Weights of a small mixture-of-experts language model, trained from scratch on English Wikipedia.
Size: vocabulary 32850, 31.8M parameters.
Experts: 32 experts in each of 10 layers, 128 squared ReLU neurons an expert, 2 picks a token, a softmax router.
Training: a variant of Muon for the experts, 8359 steps.
Below are experts of layer 4 (counted from 0) of a mixture-of-experts language model. Rows are named router (the router's row for the expert), down (a neuron's output weights, with its number) and show model dimensions 96-191. Each number is 500 + 25 x the weight over its row's rms, rounded and kept within 0 to 999. Numbers have three digits each.
After each expert's rows: a language model's description of what the expert responds to; "comes before" lists some tokens at least twice as common just after its tokens as in all text. This comes from a sample of Wikipedia text that the model never trained on. Tokens count by the router's weight.

# expert 3
router:478499469460488505466501552507491507513493529528496500517439504532525486456511468515558458543545522447488537486496489478477519462466509529460504506479493532444503465484453506532495488479487544483512531495482517460428475503518467471491495547520488527526517474493509502537502458512471495509
down0:548467473511500526480504502490494471495462481524480538512503444509500487506532508480442530496508506476462530528515491450497471482565472531475441484488525475483495466487519519502500477465500492509492498550508492516529496459491474542506487491496501485526508510525536515505495485491488530501
down1:469508512504558469500552473529478471481492483495513531501489523488497510515461488535495472536513492491500498467500502525488494516465481471478506542514482483505528444496512511506536512466514473468534505488461472529471511549498505539469522484537491486523492486511521517491491507520509479489
down2:461512516465484511507489531482470511506479540523523519462503511513540477501522520549474483520510469495520487538493458549499493505513488557465480490470523466481473528502512441469532532504495529489531497497540458478529540458464479517514455465499498530501494507500493519493506470517526513505
down3:535516498494501487512515527519552518512501510501511503504492498502479498475523493487537507516481484514516473500539463438493522569426486467521509524489489535523477518476501442541520498507482527502488558459546487528492462495500488474462487462517516472479546500486479500492493543505548512486
down4:489541499487525479510533491502493512517484510543474572531461529509501507513494486524475449485519500513513455509501510501514506460484521494493481563468451484504493531505468476494496522492544489519537493492513480539526475532481488500502515506556531523491508563477554531506515497506501493489
down5:512525530497493464489481477541468484522496473480487489521484533513546525503479502507494509504485491473494464464461517518486517540536482502556496463479505509499476485531465505502482491549526472477500494523481460471473466527502488571503504504536503483507509550501471466465513502549468516530
down6:516520511499464478503503493487475524491501471540473501495479523549503498509478525494513507539514504533518475504539482485509491494504550465545473507513499527462485501521532486541458539540529529471487507518477510507482540514489495479483474515493504528520566552473477478503474548476504466497
down7:499492513526538500516474516528526460526505419508477522479528521480490474489464462515497488465491502512499528503566479509532478516519527515503450503521541500517539477475496499513524477456482468514510471516538554510490451473518512497569487503473505466515473480517498506467525490518486523472
down8:485543534473469502481467484533490489526502500499448505546473474567510479514575483501529518473497493509467526487501497506516512494471494481489479514522514509506516510450516536502542460483514523471499515462542474467494482499499493456501497570508481508475433478499492538451488501510515531477
down9:500481530505507531523506493493542498500439515471499501519520479511463471479523476527526479494515511461508496483518504452542478498457532522490454548518497532470544443483506535547490506536559527519490497454486520490495491511495501479497484533510514483530530535484520484475532572482464455522
down10:536481504511478485525471478461529499466543463471511512504498490487475548468493502511499479489540500547464530519474488461538479524534492525471480503466504526464535529470511517540470487492487556471547504493477491505516469504477522485481473503517508483520489523464494489538517512486494528512
down11:519528476504494533539519553492513513513473498521519488524484507515490477431488516482485486524475456484548481530510523491537510520506494494497515503559492485519514548540471533533525510486516492532458537509535480519467509485507544505519488466456519457508503533449485444505534505507529456418
down12:514467501524534489471529496470516524491482485507461524506530529505543517549476493498461485492454525525469510461477509560496554510476498457489522514468511474517480532497470484497455476503497493501504525477509454508492457518501514468513517478553498498492495502511501510537452505494479530473
down13:468508498530563494528491515575481505484506497506528467487495493471489467488441500478528546491479472469515509505516486484499477523433497471497507447478528497535501496473510494520552521487480459523496485488483535500497472481484484472483516478482468479512489487532538514522498521458513502502
down14:484483510472503526453467503494493454523500498514514502510515518443507483471495460509516533495512442545499481459481541507509521502524458499514475511517524483503468496453504503486520496495519464543527516515512502490520526530528526474529537494529495482508496499517508533534485512457487484493
down15:489475516466486459518523516452496484514531516519582492499510453503532503468469473506492501478506495510500487498513524434518559497518506498476492472489474494491511471513543499474524472464476480483520520462458511519500494539473582531471490464480549494480483499502496504493505467517514500521
down16:488522460465554514452509530523474483457509501490498520503500483491475537484555496457509460530520555476540479519494507504452488483527497494526501467506516495515496484521508507516500527545466481486467534500509520531505490499482491471473492484513517512473506456533510489489528480512504497531
down17:493476527480509512487479480540486537484546493511513487496489492456507490525509489484541453510521479483461515513498462517470492501500487509509491495473551470522512461463514499497470504508543469490519523519466505492565504484488474522495504482497525438474500531484524521485488448501501575511
down18:486466514491475500469455489511527524499494512492518505505529512451497495454545480470499473486456485494491547487496529520523520481481519512501516443482503513512536494512506458483522490503464507520536517504497533516549529475506512504491490553532487529472496474502511497473491456473507507487
down19:502521511486499494508504523552473483499499490557471471513496452531514490506528497468553466493486448503512507487488507503525500499488477526540497473493503483481495453475511497516471537512509495494477495525520513467512495502497465488467438486541504465490489522534472542488532499500506488508
down20:554494448523562526505514549481525503485440483510520511502484496517491554462435531494523470484506531505464469441519494512496490546453486497537531562485501506523485531472470510494484503494485504499503528550518476514505503503534490474508492505485497486486484519514451528521463468507518506508
What it handles: Digits in tables. Digits and cell separators in numeric tables, scores and coordinates, like 2-1 match results, vote counts, climate figures; also forms of take.
comes before: " | ", " |", " (", ") | ", "% |", " km"

# expert 26
router:502532506505483530475491482482469517500465494467493498494479463506513493498509474541506469545474536539515493484495490511529530553514521480490489499487527508487510477481485502529526518493537509475532519466480511520529529514533461501557475464519461474514507492458516520485541460466526536529
down0:512533527531500502521552491494531465535559488514506510504501560439510514519466540516509516468517526503433464469475471475487535508510513475547490531492496500528489476520490466514516537478493479481519534508488490491486500495530532471493478508501527449530519476552518499464501487492502479521
down1:486496520519477472545481512477476540494453482518517530482536487537522454509491496457512505536548522502493502489520553515518493507481481480479529542510482539550501498521491463482511513497515511474489536502514529515505505470469469514498464502522499490509459526518501530479510487507440509481
down2:482522454530502518488515530492533527508512494481469507491511472552516487519512539464491517517534534492505488481515429484499471470541491506518478492483541503513506514538502485502473475515508486518484466461518503502513461500508482521515453479525502497501493517500481506521482458435517504505
down3:501567511522460505517541519489514520489459482514510465515509502473518517496526524490532510522430481512485473532503511479503472543461511498520511506527507445493472470566471480516477468487487488510458477486446518581477549480514509501461456505472481477543504497468525512470511511501481495480
down4:493495522498463508501484509489470524515496534493475448490496479546519500525528489522563471485465481515503468447527517514512529496515492520460495512475440504482512518502523490549500492491505515491534503506494473490515459451485514510489483494506541522540464494537512490534562437484491494528
down5:489504496502522524466503461469510483496487525450515529533494506481502465530519495525524502468500502496508469546544520470458466512515514469477489483485467507511452554473516475540501478543490530477464501492583525468497483476470509532493540546487538484524477514504491533448484504490444500484
down6:493497479524488503483538496457480504487501526471509513559458478498468511529490493527455483472490518466503506513484516474506460497521518487479503542485474476505527537513502521524467503510483503491500503504505496508457519466482522503488472516483484468507501537518465500555533506475516482462
down7:506514486487468490534480496535504520493449482505481538462531488527506505467506482457501461520527577486470509535549489498476555525499514505515541509497458503503510480447479470469495493473492481499520515526525562524518487474511490541490527440509493503481527466510493481474503495520517487504
down8:506444505512457485486485515489507481502492477467426467526499481480506512493463502499498470536496493476503500478519485554544507502528472561483478469540476519494528460502480523512506511510461488503535470494462453511509522481492527552467510491472494467493503515495513526485518504467522492512
down9:566523507488525471504507515506522514537479474460511492497441483504501507504515507508496491485565479488505524479512509450498511495445524460462484517510464475526521530449518553511473476487514475493561489500494503478495492498499496526522481525466482505548526485481518489482492534486551472491
down10:479437498500510502494499500569463492506541462480535499473544507496470477515562477449495487454500499489494519502498522476512502491476495476467539503459519486523514469507495481487498505517492529530479510581495488516544476512485481521457531474496528478497484548479501535506464520500474466509
down11:488494467507491439554511496507516482493493486481464502472536482466530500522559485488503447526457522539486490513535504574528479474486544530510488504462505501479506506465462507480521510527550464470504504499536519460459543468500493529481483467519489495516534464516532506486514445469513510481
down12:493459544518511535493535494501490509533526488489497480475493504467475524498516548515475547436519515488457494541474463473482474533521527486463476502458465520503520480486459497511526515494506540514514509534485484531529488473497479482532501485503474512498485511500470510490499506537493538496
down13:432464491489517489449505554484496471500498409450512494519495513498511501523498477517461475524470572519471523448535516490474473509521495511537494512538528527461490485451468500540536496505514478528491493480450520492507501507449481476505498486526534505493500464481520473477528460469473496507
down14:505486540467474485491533491521480499497533480515514503478501511517475489465534496528479503515479498514520506461498509488512528535495472534471503521527504456481505501496511506506524464530505501488461470521500484497486512509524515483474443484548520462511520517469491509506461471458526520530
down15:503536481488499491470554488484522498486527494455506507526545501518439499493522459514496493492506519503492451508496452489493513519482497477472480493490481535531513493551517470479524444513515504477549478479457488477537497542493546502529508478555496534481564499465504511499532473495518501503
down16:494506500459454477510528518521491483481523517539514482524537496535505494476479545520469477445500496514474511516472488533470528506477525577476500485451493512505494510480490526480498504497478495490489508511520512511496458528518524476512476487530491461477509507475500498455461481530510514476
down17:516447549453498522482515506490491504501477503477482546515497514447497474502468562495514475517516497509515507505462499521503515471522505479523533471481450505467457491458489466483481519525529522472449484446507462517496532549508506511450451496542518519550511498488503507532485520521474513475
down18:468499459534462501467507510492496485488466495453517531519456490549504516473526513506515454494496526482501502514514506494537488567490541530466504497531479468550526504483475479540523507463481461479500501492475447500502465494527506550515513494515493495516489500568539531487479459494478479507
down19:508482533519478561471517488459520518485488514486491494510483483483497522528491487438527481457416510503492488474479501506523519566507552511520499492475498442503554498521487505468480511512469548494536479531514444462507478466530517496516518497527503513502504508478500505522507496484536507497
down20:481469515530470504454488524514481477505475520521504548518473557521521480503508469507506454535466488483494507522524476463479516473497501470472478528504547510507499479492504446536491513536489524544488513514535511495462475514503483477487514496518511475443522443524493511537475496489517535524
What it handles: Separators before numbers. Spaced bars, semicolons, colons, and dashes between numbers in sports standings and statistics tables, such as | 0 | 2.
comes before: "1", "2", "0", "3", "4", "6"

# expert 27
router:503530501496528492464519476439533536503505529482495475507501509474474494552516472512449528487439503489477483469496459503509465537517533549505525478533490526497524515571525501498492526495520456458496511458508519459511456490549525475516528527501546480450504500498460483467506507504479509509
down0:498539479516513482531553508509581494471511476484491517508527498470496506513541467530501495523482467505511520483483481524485476498506506539477493497521442464489498484532514505479512495467531494446447500505500547443506499498473490502525479476543570534500522459518526474505486506532477494495
down1:452503489525481542489510506555516508496526498487544472504503490501505524488505532483458485492507484520527522528491497523500506531499520521520487511500534454529509512491507517500482456510499502486515486527517434497481499507479517529473509488476493482444495505515508509492478455439517508477
down2:499458466537476521506511538526515532484469497492526503538530482507548472494489463507533466544517490524490520495493529513497517535509495469489510500504503481502492498507499482517558466474473494500534487464436500488533552523509506485468517514479509489487517507506519525468440476451495518480
down3:482533510483478438440476488512494506459522511528515502550514570488501496489508477481479475540495488472540491490518530490492507511494487485524531469486462546475489520500515501491500481535481476517482521484461485502503511483510520515458535569523477525536514489522494527508562494470481531457
down4:532501470523465467484430509481533485505539483468515481480499540501533483472485520535542496511536495513456490499534495508517494492522446480530513474517487507458499490473488472528515466562534487507480491568514474485534532485485487495490523481554563506526478522560510554455502504485495519498
down5:542468497522524493462488504527476486483502511484472480487503493501491504524516479502477556491497501437494544465505521535492470513491501533512507488479492521517506467527496482502477532512557499481538488533501480528516507488520554480502540504514494493524508449508477497473486527487508451507
down6:498529493479515515495508512519544547492496466532504506525509511493470491480502496484494492499486490492507494538515493478496488456494514544487503500537460519489474483473490500527491532490514479448529437496481478545480517499524488517519445490544498520516493518508538478488489480478474507489
down7:535516536494507462472497474470499477539484451507511505434490532501524519464524482498488488508510520474512528533510508528481467541473503520472501485522518484511508520504501509510457491514463499515516507479467482515492528545508469459502510496464487475462527525526456471491501504480484531482
down8:528510489487509510526491531501531487500529485502499527471437476503541517492460464476486539520491472507488492480517463518475484524493472511521473498512481468493501491521512521542550515488470493530506502481531454502539508498496514527486465554494504486509503491505510513454502517501466536522
down9:471497491542528480481484502474510503509538539483434489499509505506478491492499538481482554539524529524536502464460485477509518507548499500486508456514479470468491488475483443511517501494482483483544539554550480481515486502489498475547517506505527468500518507477493508529494485458486495481
down10:501483486520464513453482525500436530496470544507543465514516481509501459542495552507464523506478530509547508522460504518513470521491501521531514464499472517465499532481500533528472530468520474483494507508480463527461500505463493502469520503490510517512509539468506486533506463493513525448
down11:489513479484493526475514480496513501510494480513505444519512473511537489519493493469561512513499497512461448521449495542484531521474488503519497520432478511514509484499498475525514465504547483496514514525495515505484527465482515504492494514513501503490524501517485459505545541522537530483
down12:478497502525497490437554502487525489459516461459493520488526488510490538494494539490498504494515511527529501500489569471482531468502446479515478522494486484489487517483518492468479507524515531461489504479467498478478495517453482480477475496480516463505493474509487488522473468435491525450
down13:499490478496503479463540501478516495481514512476475466549492495497485493467494451493477498523445483503496522464504483512527482547495534496536516458508452490518478525530495516483554544511477516529504493543491491521516527488517519503541555508506481481500530476476483503444543473501552460516
down14:490496506470510456499495515472504486478548458522484493499525482472538517518471538465463498500541511485537477526530462518510498463538505486480506533503504514493561471485461524504478485480442528475520499504495483491495552479495547492489466480508492530509521521526488483512496474451536481477
down15:509508461512488502505495487464527485507526489507469490478515464479459497490489505462489520504578562494507525514547453479483488466490469479492489519489471494507526530492495501547496498468545480522455499503508527495486521533493489569542502466481498488518531507460459482498504529494511498490
down16:500459494474497513515499542519503486456504529472495519492504462525485504489507534469467521534539459507499498483502472484498521546541512517478557430528540474469516484530514490504510527483475525502491526491513498498471480475475521468444487510489505520583503554499495496499503472459487521477
down17:484489510480539515491446520519521509491498509511495524538528499458531503495482520487498558515493484533479483440477541516439475489567524489503486516439484463498455513463491514478485545502464481538466500498481506486483512508465492477497524521470510544511466478502537543513505507479495524460
down18:502504540487489456461516483529514511493522505520515488500500456495471491521516458470476511495502510529487477491578515515519483473457484491499489497544498553504496483499522496496492453485533477494483567507505471466495464546550513510488515493449478492502512474549499498504480422513445513485
down19:505464456491476487507527515503502488505493496459504489516503540509513528507512480490479508521508517434457472521511530495497453505512509529484526509535502503515504518540531513525491484490520488477461516519514478504534476521524513528494488478517500522463471545504521482495450518507484515504
down20:520488460516463495529519528531518496500500447503512517503507499446500480503516511450525502534506485529495487494471499507482555517503474495464522483489492468528494507477520514498522422404437519513521461509484509504526516539499511479499505561475487501489528477484499486483493468513474518485
What it handles: Periods and closing punctuation. Sentence-final periods, decimal points in numbers and coordinates, closing parentheses, and heading equals signs, such as 23.5, 1945), ==.
comes before: "\n\n", "\n", " The", "5", "0", "9"

# expert 20
router:513460473514473530524521519510494504436524505516501518504497506505491486542505504460448480451549527501491470511507467528537495507498524512517482454458495476508446491501508468482501505531484515479517459541471468476510529514494513466498487504480475466515500485547496512483458477529511528495
down0:529466500528486495513509443511526516556501499473542477521505528506468507462458467463467494529504518542500538512515505502506494486516518466531521513478506503515550485464462511522508460497463505496502479499459497516527497505529517527507511512496448480463511511500482533506539520504476493521
down1:534507476563440465475525533527501511507523501492473478483475515544501545488516473484490496548463488500491501493491465453510438504518488500494486537511533482522451494541487488530471494532482485487511514499448513474512500487511530481507477478501514521526500559543520499472499528500518455506
down2:494485492516503475519504543509551521508536467496504503496511532452502519528478512510498492489515525482483519502498446506497497471477467450509487484510536473499491503484508538488538531506484532508495503495489489518530493497507498495497466496551512484439507521549567496498520515532487487459
down3:478523497511513507470529470491481513538476474498506485526511536517518527497509548502491480476511526513491499514485527521517483468508487530474470545449489519479425486476483509483508492562471507528504475483480469514447535493465508477499500514502483488503496538543494536496496533483483479478
down4:479436470496484560548508519469483476508505480496472489502464462513499482515474474495486496485541532503477441483484487526531526546566492492496503503480505495478484484483532500447501548485467506500529522510486508469545510535518538488483527520491470489528542486538513472472526491527469537489
down5:488497560465464510524519461488539482488490550530535484516482514534505527503503471487508437474535515489516501456534486496477484538481529505479496472470455524511485460540474484510490506511498529479559505546514478475506479481511563489484483491520438528510525496509522514480489487529498496487
down6:512482492500504486513489493500500501482471494474512520513483558528480422525467522488517512451522485404500506507474524462518512494474560462529544493522522480487500490538492495535487499488484535516500489472482527530480506517498477488552545442538508536445499487454502509469473503485508486490
down7:478497529544488471484485522513532494501510467519499554471489559495493496502478501482488507477501506524531494541490501492477491484493491506490460492496507480517498509546487506491524475462446466466516494488482475480520521463493486516498525520507538509497504461499500494520489501487553535479
down8:470499538517495486487482519509455524502520520495465562475528518511514457479508472494479480495482495476483473446544502531504531492476523485462490518448490544519480513481517509459512504477508498496474467476499513491547515494536462528463462533514476505535495489530536496518480501521488503511
down9:493476472481500515493483485531539477479488468509500521543512494517548471480492475468501496490538507497469518466433491499475536502505501537485534478515512482491533479483470477519513490505503484526467506509488513486501531478500487466495497487513519539514510452489465479506511450527509496477
down10:499491509491481488536495529509447513522484503498496490469466543546501474520490558497486485535513483473491508483528461484528461500503522479491477464459504506516485512506528478497512502456476551470515513526483508480513517498489495505517472492468509527529513478493554490528514496538515539483
down11:480467479502502493498489508501508493511514472481495517495522554551534479492471506522517512508521460520515488471504566510512522499533509499492550514478472509509484505509543522540519480491524540468532521491520521487507525490480493507437491490543485489548509490459523522512498490485538485485
down12:511521449499527497528484512536461459498503512486520465524485490485515515519455472498515494520494456509521539469454498504450513490477516465449496545467521532427544489468502512469501507509523531498489538511545521498507447491508484503485509513545509495491508486512511521520490506462537513525
down13:486490556536531487497471514492514480512471499486498497512512470493480485528506537510471479470436519530505516475517543468486522470530453485534480450498507490455469458484476499496517505536484477510525491522556486520500511557553509480529476481512555474498515466507461512503501512516493509522
down14:492508489481471479482501496507525526518487485524507496468486473490540481530497487485504467506550535491443484456549486476468499458481528501468496488448524512513533500500489477524523537510509445482495510526502502477545490505467484482480507479509477508490508498525508465516492498523524511470
down15:480500503512507521449483510537507540508475508487486505479484463498519482507492441511500508496527552553516495478513535490509533503539501512520502483512495496488537429460480458503542497441492481500496494464512456481485502515546485491476506551495495507524517519477517490504483495514498516515
down16:516482510515518460515505460495476497565483509576515490545503536463490528488518523470518502504524537523480507479477526490490505538449500476484476487467527573501468505479462511523518535509488506462526482470534492515478524457453480559478483507509530497477549450496491505487522511481458517464
down17:512494502501548505519481466465461488481490491496526458500472495477452435497462468508526522473506472455520476540519486480529538519445482470502463488511480555494496491460469477517495483457528483524536555481495508532464495513506519524499537505486501506505493516494507464496503548510405498522
down18:455489474455510529477483519510530461518565507477504516497499513499494467518524481499508512453529542548509463471505528475502493483515520481507500509501522505498482511493507515490549500499527518509539477510501506459486460524479473449503490497544465521516481481462503513474532502477514492449
down19:471481496504505492492563536508508549519552476512469494511511545529509543485521472515543439500513500463531530553492506487512488531515506496479468447440502507478496540496537535544488514546481505487511481501496502479511525506488512521514493475558474520484489502487465507538468507503527515473
down20:478457474516526478527527480534477530495427464486501477492516526526502503548527492522487560517512508488446511523496496498502479473503500495494530447517544492532487460511527499476497460481521493493526528544506451480504528512505495529499455492514514471491551487549464500490509506491530523494
What it handles: Leading year digits. First digit of years and other numbers after "in", "(", or table bars, such as 1 in 1931 and 2 in 2012.
comes before: ", ", ".", "015", "013", " | ", "016"

# expert 28
router:527474514520518494480468501489477517487450488462515483476502477472506508578474530497486545528491496438466493510532559472517505513516487455490535521484531526509526508470512514481446524466508499509501479507487483535502494464521520537490512503473507466535496522522530502517478556498498499506
down0:475506485532519526462507463522513459496478498514469555479462466501473494491510482510459531471485506441526500520477539485511491482496465549508529542480533561492430509507498524525471489479474495532518516462509459510525470452464461540509483482460543529523445504510482491498505497468499490492
down1:473493496501494543475488464465508479458453497495493474498517485476514485524495449500524507491491494495481478525481488499490525459495538488478487515566540517510555529510550512473492510497489519514514518500525505497484533511495469458485473515524480498499555488522510486517478490527461495505
down2:517523514479520561516457503493555523493534534487526575515488521496509463528530512492527475477497503505480482527466463502498489485498505481483567509480516482535464469512512502500557471480497449505456490527497463467523526556483487525515494496444506498532505489524493468509497483508530512516
down3:513575503494523530434495481551458527482493517488480481480522475497512496498465475510514534505513530533503451473515509491531511484512492495480501492485490503465471495468532504464493525520526459510520513490502546584485471521505529459520520480483519522497491518482490484547489532504521529526
down4:491476525529503526473541478555488457493469529499518525512473495507513511499524469470479494518528466539522493491508514474534484544483480508546485484491511477523515485515513494559500463510485517499487482522470497497488511522490502479505496515510472472554486470435479513511522468495543503500
down5:498478517502499515459523486465507515500548483494485502518499504504497497544501475502511509504487497526537541510508466460502492476504509522537521523472514496491474450479576465471440508466539468484468537480483504530522528482546521494470498482524512504508538506511491513488534519537471498508
down6:501564518469503507496528495508511516504517498507547486541483454491496526569507489498499525496494541491497495486493448514541497540513517467528495479485495496476484502494467543498475520546447523466510518524562478494463517503486498488560472521503499498482513505463493535480471500517515485508
down7:453487539470523490519520503499506528519480557460532487492491507469469541516510474492515512463463539539504513534487485460488485482547514521502504504481465539492481502450526532546473491488506525515502514462473436500513469490489457494485491509519511492472543455496520447486520526485442456513
down8:471522498540519449479515508520469496523487544502507488501512561496483483538444517504506473454483498512480483496473517489531514494489521487525521495509446474494515484480517510529478485452493514493530469504518474482505509543482474521554516477528491513518484513494529541513506512500467429505
down9:493471528505478485492470480467534492487504514521487502482516491458485528503507487453491506508480486535542468446519487516491479548524500497542523528487474475503490516502532538476458476513525525569504486451553537486495489533558497504492519499526529486509534531523495528512508537537510510488
down10:509463550458477454513515509499470503507464497521547494487502454472505504509518481532516467501508493471502526454518470478492493511519482481471532517478531491492496511468499507474550527495473495542484504452479450501538510481486522513538494452492534511477521532517511482507521490475488501523
down11:464517489523510510527501491498490454546503469473494575523495490500490515477520502491486486477506530494452509460473537451497499465492493484517541525527530522497487504526490519536516517500490533507497522497468478504512526487504484459478493510512448478480496453532544458502499513494517521499
down12:509543490491505516500550511538493508483491541508521530490552462487490531523469474522539526515486486500498499494544482561513479475485524497494456475454471502528467496490495525533518468489493484552491501515498478491532522455515483466512522506473500509480497506481515516496540510530472483524
down13:504533518509497486491541461491471499507506500502452538497475501536539475509441476523523514509511451483478517541559507527525488472464487471540535510528534521528525495540451511489510517494444486525505497479501508491492480498471487475510497476466525489500489502539501524479511464487570503531
down14:503483525477524471505462538501516479497523492451465466522520506489484489474476441532471517531510490499551498454500534499514488477500518521491468499491535481460482529472481562506543521445496487445515496549499505501511561470486492479480541486516541494490560527469482487517466514448509495525
down15:541524485473471481516493471477521466447503455515491518521521515514523493483503462496508468501478538539514500485516512501466521475538524492501462487480487423477501505502522496475491486496533480520502529536490497520471504489546526541495514511530495530488507486501471505458530479485425534461
down16:499499496502493480498503502511522546504482531496471464484541449509526480547500495531516487493512504487480448481492565542521538526495476533475496504527517465516493564482505482510452504485482482499472525507493494481477495509466496525505491500452510475494508533467487468519505476488500494499
down17:539500501491508520469482538506479464523557507452473508488525480494515505475506534489510519539528503482460505493475415534491507481504504466500490506496522542475487476470496448462510567505531510480493500539503491496521484481521486480505534497503469528482524500522495497509493521463518519506
down18:491530468487536510516527492477449508523520515498519489546503516519513498481469486517459511489483483525541496477483494522523473493518449498440483457527508478504530512489496521504491523493529505553503459497477504533486506488475480493468459467470492466483499539514489484475462519503497487465
down19:488521473481512444502492568530476483523502538518513445509497487479534501480521495439492504514483496535471485525521523499480505497502514529478471519507492484540513493494478469504496468461507510488508555459552476502454496510518514533543448499506500475469545490533551517455491520474494524446
down20:548485526534469464549464518503470536502475500518493474522494522489523500501541483515484463527534500488482506468521478521501484517489493512521478518531515460501482470496513545518519527483514493479537500448533454513536484491476494481534490475476488482546471502508496501502498513528510540525
What it handles: Quotes and infobox labels. Quotation marks, by, as, and colons in infobox or list labels, such as Other name:, cast lists with as.
comes before: "\n", ": ", ":", "\n\n", ": S", ": C"

# expert 18
router:507484488540517477543491487522461500534453493477484480491491444519476469513475522500456512481469498503531453507511520476559453505508487474517477466500503522518505460507496497550476484487468539503474526476516486525477496513532518471479509546534500517474507546492512511514458508466465494541
down0:480499463504516533525485477496506535509548500519508508516484474461494504488465486498497517442502546517512526493472473512475502482554450492498501522491535462482483555488490544471489496518510490523509531521514509486508518477509521534498497514495524475480450528513480507457489473454487516518
down1:524484486485511514523509450503452468524490520486494509458515520516518500539468480560531502505507509482505479519486464538505455496446490463520479475502509532530486537477527522477501504509481487476492489457551491457500517466461511471536503474481500496521489487496467487520531542522518508444
down2:497531533531543469504517487540471522501480574519460486510512507479477476509497474562482498489544501485499520515504450504498472509468504504477501452504497477506462495570481504495517440482495480525546531490488503512500518490508516555461497477509480483486508509509492469497467505453528513509
down3:495514481497501483514490510492520523547512495495488497499461483488491551489484519503509514512525570476497477525500486466516456480489516468513468524487516530503488515529507508499546531512508508486513542493534510516524495526495502548467481497494550463473507479527461513511538536490489506490
down4:472494485513472496509499499504495461549478446472508518526505522503475485547479460518544505485433450510457518450502468459473496544470485501481519479491491467518488489507481510536508443483509515487517493512499469504526506479522499518486496529499468516509533496490513464479498500494538506505
down5:523473520486492501496497536525510459521519498468536491488507483491534452501480546511470454504478541526525470470538489509539510497546491517498484483526469534463563495471501515498487508477458506501514502504509452500481510467506515470494514557539519502523494451481510528450521504494516470509
down6:470508478484474463459458472516492466502541558530509503491503478512474528471519540511488536497518505514460472497454569513471522523541451495536479517537489473520500516471477495489530478512534497513478469520498530530518482549473503453429504549480503466551520500542519531496516502535517480494
down7:496503490504528495490498494540483476513512527476466427497573470552439522473519534483456518487481515468532462482503480491495498502503490537484528487521489487493476461515468513560478515512504522536477498483534454528501518497503476480473485490544480472497564485497494514499486499482475466489
down8:507526488562507474503529558536496556499513477520429517530531501494488521500508477524506486480513523537461498505528481482510547509499473474511479509466509482498499469506519479502519502502490504523464485469502484516493497540522507481514487515516479517530504507516492540505505504509549497516
down9:481502456508512471535503452483533495510490438528439519502472526469503507499478475466531483544490494516493520476476505469495538444506518527481499532467480520479541493492507488465511499561492497491537506501479493522500465511484474520505517491505509488526507473586504519455533479504542489511
down10:486480494512520486519484487494496504495491476483535520512465493524489514445469510454535538484508501486504560489506554500486489563492477462486533482508494526482509519521497507466474511547479476501504494495537483507499491530505524547549521471493498518447448499515471510521485473475487436498
down11:483485476527512476490496478475432462490476488508509471550545503535472474491451456513505505482527526443493496457489497497509494519458508512513478518529515495517476470473468495550475544556491523463534498508528528493480506499475476494526510499464550533431532538530508523522488512492502479529
down12:509494525502518537503484534511424485471517506467462487515479519516478508500500505532480497562533496471499455482526500476459492450545532491508504482539521509490513492484525521499480521468529491516507486501487475535450512518520516455496503491563512523479497515515459505478509543504515499491
down13:517511514515531511501489510513491467509494510476495495503549470501532514507526454520510530525497511495514504490520489446479503472536493467531474468510491505470511492509491485505525470509485479500483480495515498486479506492502493496496530529522567503487506482492507492522478511497478498535
down14:518512504532493444524511523471482537488458501492500536475482487517502494509478506495500502551477490499464525515534538536509497529493513477523492489484499504454533482491481449518497497526514479491532504469446490507488491495547556488563496504505469467527465536464497492517503548503462481518
down15:519482457487521474503482541493456494492498521493511502497486467542489471451517469525480525482523526528486524535497493493539525483500465477529506459476483467512516513544476517495501512495516475525501488525529473556491490456498485530492487492491483512530466472506499466504511529435529499484
down16:502489490538531517574493519475441523537501500522495505527524507481512471491493544479509546494526484491473525511533564484510505492535486485485490488513490473474476519482494463516463515488482504509508535489456483519521482475521490495528506517460476496511468490524480491512496505539499466526
down17:476503463504501466525470492477484529500526535516517508513484486483471490520413461499500537520498484474496470476458512525497518533484485461520461500483521500493521464525482491535517490455477483500476445528472483511541538477510509506448504520461503500496522538525525491510522498477448503529
down18:560503512499488481473479526463499477521555506550483531511521511483475518484455530508492518503518506437475526500480509458495480527480576507508498510528501492503520477507511529473468517500497509550477484515492547511551529501482500501487477517490524531487506492490495519509471481529477516526
down19:494496534522478469463544519491537508473477525478457542503493488473497499522484494508527528502499441519491479482478501463466505514437495508493474480530493495551507514531546503505538505407474471476465466479513510457505491449488493483471470530508509539529487512488476497472498511463534503487
down20:535489503485535495448534489546492478544511498491546493498493547460508453494527504503501476495502502499495530506497532513521502518517494493456540504474517498471494474513472491535508512504503472481533509515457465498486513507522493486491476526530472492498507507477503517508541467509516532504
What it handles: Line breaks. Newlines and paragraph breaks after a sentence, table row or infobox item, and the list or heading markers that start lines.
comes before: "| ", "|", "The", "-", "- ", "="